From a checkpoint of a small mixture-of-experts model trained on Wikipedia.
Size: 8 layers, width 256, vocabulary 23349, 74.2M parameters.
Training: a variant of Muon for the experts, 407M tokens, 6209 steps.
Below are experts of layer 4 (counted from 0) of a mixture-of-experts language model. Rows are named router (the router's row for the expert) and show model dimensions 0-255. Each number is 128 + 24 x the weight over its row's rms, rounded and kept within 0 to 255. Numbers have three digits each.
After each expert's rows: a language model's description of what the expert responds to. This comes from a sample of Wikipedia text that the model never trained on.

# expert 13
router:134118134120135090120133167166127149137131142105106133097136149175094146091116125138166134091142133085156137144128115091123115109108154091127086136134131097157148114128097117120175162101126155097159129116124145157144137115144081137099107114083154132138159142156129142134108143145125122167136157115150131068182131128119142144089114115133110159125148103145147111094123112123145107148138134143103127135154135133142098118137139134109138133132132165140168172095133072130116117095078166096147155097105109067117155102148172137101160124090133068110106105132128156153125097141115136143156120122065146131151121149092110124174150170116135128096112131146131124143126100131137141103120147129157108085127126138094134168117137159175102186119123140138081111127102058139143112124145092
What it handles: Consonant-heavy pieces inside foreign or rare names and words, often with diacritics, as in Moysés, Cisneros, Røddby, Živojin.

# expert 7
router:125120117114126116133139138151134133121166130135144155080146108121114118130111134087146090100153093109122137131120150112127117110088140125090098099081165094151136132102186161163118129151114118120107151123136069177118114179136135117126172152120097098138101145103150175102111107095141155158126145124123150121130108111129140111106126123113162063076116128113174162123121125144127102141122103136096122127104140136129153099120135102173123104151171118137109100132157127138172104173154144144127080138141120088140134084100113151134151127119131154126135100168137126122120095124065158128105137165165075123116111103128140136156090146135130166113121154115189113150161129120105129161155153096111105105131181169145130116107135138145138126120118114147106124056157109100128151100144112
What it handles: Finite verbs and auxiliaries right after a sentence subject, above all was and is, plus had, became, won, posted, held.

# expert 9
router:094142182116092155127104152097119136139105117143125145172088163112154074140105129130090109139101161124135131117124161121113162135138113116119117128152108108115150159088124126116131097118118093113114112160141087083093109140128119099120171134155138171135123163096151115093108155109114150120165146108132146161149130128099106143069115080187145096146102159146103149151164150071129112136102133117151072127120106109130126115140150134149140115126117124156172146129138138159129129142111142155103111124145145115107105147110140089098152116126145126132147126086137064137115139121147121135143157104172149122159122151106129166129134185131105161116158127125157139130109092182156077085148158163111067143155124096135128124116099116149098106175132119152111141144115135151109117136165122
What it handles: And, plus words ending in a comma after names or nouns before an appositive or clause, as in Hitler, Sterns, Troyes.

# expert 14
router:177132186176183157111125115120129126121128164157076134159117128118119117168137105125087126126144132129082104153110120121139120141110110185117161144121128150094157106124087165101105148135116142137154096164128087145142157153134135150105129128145116123127147103088147116172122169103117149140110128137135124126110114108164117159162129154156092138177117139108076148128107102110114112113092167113134097128162153158135107108155159139125130153161172114115130135130123110117168148103153124137117127120122100120157116158100124094132128134133126162149113151061171104141096109140137091113124091143119116119132133137153156132076102142144174154134117126136176134150111128138171124085093160145142139167100109127125128127184114126078129107158124115153160123111159137152126086135178169
What it handles: Closing parentheses, brackets and table pipes ending entries, especially after years in taxonomic authorities like (Carl, 1914) and in citations.

# expert 5
router:158146099113086150110105126134133133148159121129110102165140074094143137126148132144112150131086108118147116147117134059130137185140115134164151133107127150095154106096117116129134100122134120158108152139123155081176125159094134113146131148141106155107139113123095094114118066136144081144093129156100106113106121127133104137126186079102126161124140128127142106147105116144113133156131116133130170107116178106133136163069092194101105140139124158105109141143149162098139144128094095128117132139112162148148139116140115086115118139169127128169105181104077117135122117122132124132155174134120079154121144086131131122109145144134097097128147086125104129105118151101152108088131147107112131144134102120150168106115134203080139118122138140114127146149128124139143094136131164
What it handles: Month names and numbers in dates, years and table cells, such as July 26, 10 May 1968, 1713, 1456–1458.

# expert 15
router:118087136187087138112144105120122119138111118109155076156134160112123142142133128096140132151110070150146094122147131148152127160124120105117162144126132093131122152162125116102094135143106123092134123124136172135098141100133151134120108097104157102149147145168106116138135088138115101121108135174116111149191118126097108111152149086137153133105148123137142105167160140135110142086139080168113194144113109113113108137143129083072147145109119109128106099113122100108116128117193124127165063147134142129125100129145129105115139104152160142109110149173129112135124158155138130125084086138141154126128172151180132108114113128140135147148106146137096136157130105143133150142113077127153164163117130130062153130135082092103138146176187140135132102134132147130146118116140121
What it handles: Vowel-heavy syllables and particles in South Asian, East Asian and Romance names, as in Kaamini, Deepavali, Ko Tin-lung, de, la.

# expert 8
router:140057149103124120145145149124146138117085153187153149081123099146121090118172170143118139171100139128134133105101152102093099115099148134165082133161153134141125132084134094124121147085109122185131141148079166161123106084103136155158157140128154087137104140101173147092121136142118123070143094156093163124126128126138131133141112120161141136076077114137136098141155118160141140128162145117149086132114113127126109130127136100143122097143141144155102099140143113107133117147157137117128169135106147084109159086175105109116152151129094157095139079131113134107162109136133122093133106152124095113130127129110113122120108117135133115155144139140093114121130146133136147167112157117105130132120143169083099120131148084167155156082128143093148132105122095132104129093110129
What it handles: Noun-phrase openers, mainly a, an, the, his, and numbers like two or three, especially in building descriptions and biographies.

# expert 3
router:126158097144119138157145129119065118138101111112157115127120106133149102111132152090173126120131167138108101128135104102136141114092117149130163117119123134121140135108131155160121116153174169148137158147132150110129106135150135148099099154109129157139127148138104171133143136121095118135174090127111112133095095115111136128140140135111106128149141124124118071135124133125140122142107087092088131162116146122107166124146108116113128119136101154106130149108125146132088193134182141166120162133143150164117127161133157130144092117100192073100149175135134149142124166149121067123125165136121150148127140113162147115134097119134137113142121070122102137157115155123112167177072061177158144114116117107117101162121086138106144127191106112142106141141143153154132172125092149
What it handles: Given names and name starts in lists, tables and bylines, such as John, William, Laurie, Elmer; also row-opening table pipes.

# expert 10
router:116137119092194146141102128122140141119118184114108110126121157111148124131112126164157113196114100132160167154156108139116142075112114130122092128136112117157131126134182130149156111141125089182163129136141114088109144118153117128113098097134148134107122135177103114126109143146152166140157104135166117125137116157154134108110113175112123070170155131108143135078150101088098110143090158122159124133140134145143141092162129111158136091158123115124110126141103138113110124107121089140138112107119144092110144109096147168105097139127125079126150140138097131079116126117070153159093090125123143142119119121148100127175157107096166139139152165119157119101105158158096112133135123138126133095126137141154136128126179181132116099128118155122159120167064148099108124128127115
What it handles: Subordinators and prepositions joining clauses, such as that after verbs like states, plus after, when, during, to, of.

# expert 6
router:138156094106119136187092140135119136102138124149137092108122143138108122078120126140141139111110099105097124113081114153087157110155129131141164131149140140148117147105163143133133136114095118137127147125139155078085158114154138137142136102076147133118155163151169145148139118141114150145153153106105086098120169137141137164182142132159117146146146104137135123117119155101114150118130123134140136135143115109134111167067147159163135097107105116127143144072120089114099108137136117135151132150151093140139158121140097139116121166114160113137103163071085143085114141141155105125154160102109154146140113108119106103172136068113162071138122155163141124174127133090106086066125110083132138136143134119124141121112122081156136128136189161111107112119148133173134167118119124
What it handles: Nationality, regional and political adjectives or names, often after the, such as American, German, Middle Eastern, Moldovan, federal government.

# expert 0
router:115103114122149121156127132127102157101123098074132105135130149146113141084108137120171133088140117082133151130118133093086150121150142128165146137103143131163148125148136121112122155118117193107116123111098107076144109140115117146141106140110183165127151157129126120143150135131161171099145138105096122128129133141122114168161124121146097143114107132118141133116129140154123106122184078131141107129132152133133112098130106149098136160116123124104146137133120154097182077108094141153152165133144138096150141167173158116106159117133115090107136128102140141136191102091119151160180170103062170133141134168085129123171184156108111164121140115136119133150178136121111126143114086150123113128096155142153110139110127162094103141132125174138161157101120148108123091102150121
What it handles: Middle and final pieces of split proper names, mostly surnames before a verb, such as Bow-don, Sav-age, Con-vey, Slon-im-sky.

# expert 4
router:137160149147145073185153150142141125103130159094130112092122159155111087139125144127109101138156081110154131133111132139134116071171141150105114141109124078111134118139140121131096168149144108090067089142130108150172105113167088086130093110124119121121128128132169147095103156115115104108106141096179131138126173094156154132145071134114120159164125128131104083103113168105132147119166144140148148149135114151148143162124118146136101159123166126144115163165145109153133174117130145129136130096127127169142176145140117089169132110095149131138117161076136135094148146136166143164159096108128102131114133163139122161151138081154145140152097123129094101148119165155136136131163107092145118103135110125154113129135132131158104109121156122108082120147134134153098131112142112
What it handles: Content nouns and suffixes in science and nature prose, often after the or a, such as species, water, composition, distribution, whorls.

# expert 2
router:130161124207117086158132167148124156109109089112164115143111093154093145150094121092112139113133117122135124120118086123113138159149118150146150153116132140123130139084137123173136188129124151104118119082134117122081140129157139185136127129124090108111130102142090116078145097093124152134122162151112184126120141128139122153124128160128130147142186139162076147153138139137103130108144122115100142111147098164133135147145135138106142144123109118117130144161122142123123160151178123115152132117079110138114110110128139165154126111057153175081086149121119175147140146116144136143135136146125170132141122083107122133139162114109147105108097137132124129125146135182183110134122118160107156118110106156148088128098166140107140153166167099149114126144116098085127107166110143
What it handles: Head nouns of competition and organization names, especially in football career tables, such as Premier League, Cup, Award, School, Ligue 1.

# expert 12
router:104133174116122111120141121132120101160155156156097123145138110127117146124143110112151132108136173148136137137101105127167126115138106064109144161140119142148125141165114158098160141081146179093151129087142140150176099066115105101077137115140147157122157109105103122153193114176118142148146099086102119118122139110143102129123109147113127136152148142118163172112088103119163145118121126096137135129115161172098145127151148145145166168056132137098088141113083141130107077093102095087107154114116087112108145130120118164164142155133080128142158128133115169117135146095115132112102169127099131120141118143098135122107116118124136091136128119124110142091119147108103149130118122145138138116142146087144101124149109106172141139092117120127114095134129133140072161118114087
What it handles: Line breaks, list dashes and heading equals signs at the start of lines, especially after infobox entries, tables and section ends.

# expert 1
router:102128082099124136119113109140129082145149114126143112105148152136148113146104094142106125103154162160136128095166135163121145115155120122099102141156116151132084138153153136126138101124131082130074135104127127098131111122075135117118115159107104139109087108159150133146157157077156126136110091145170152124150159156135155087123128141098122116102167109150118139142087128161141143097114173092118093142127113104125144117152096134128135125159123156138150092125112150106099106109077111147114132138133205156136129092165139135092088157115108142167121057156139125149108112143142129163109117138087080128113111150122125121085138140123096125105137140120126114100194084083105150135124157086084085111128112115140160156110151097105130105097123122120131140152122132097145134153107135
What it handles: Words and numbers in statistical phrasing, like of in out of 100, as of, from, percent, age, million, numbers in score tables.

# expert 11
router:134140140112194108087075100110121124113145107105141156145131155127125177145137137160127164146094156173120108127144125144094095134113139129156147128120130141113126112155093136121167133141159100106153188126133146088137142157107117145125166095145136111114143121140120176152195148134125126119119118108151141146134131130124087146158102106099128133139150166127118121098129143105087109175108170155122155055104142136136115115101156129139151092119120119103125103135158148183125176137112188097133163158125111167140096119103130150112096089108081128103109151089139147156160128160091092108121131158159146126111113104134152151104140138161128121149135112094136124124141134113129129114157112130133062153134098151132108155172163109083156144103129134144161137145139129134158120147160147
What it handles: Pipe separators between cells in sports, election and discography tables, mostly after names, dates or scores; also dashes, semicolons, labels.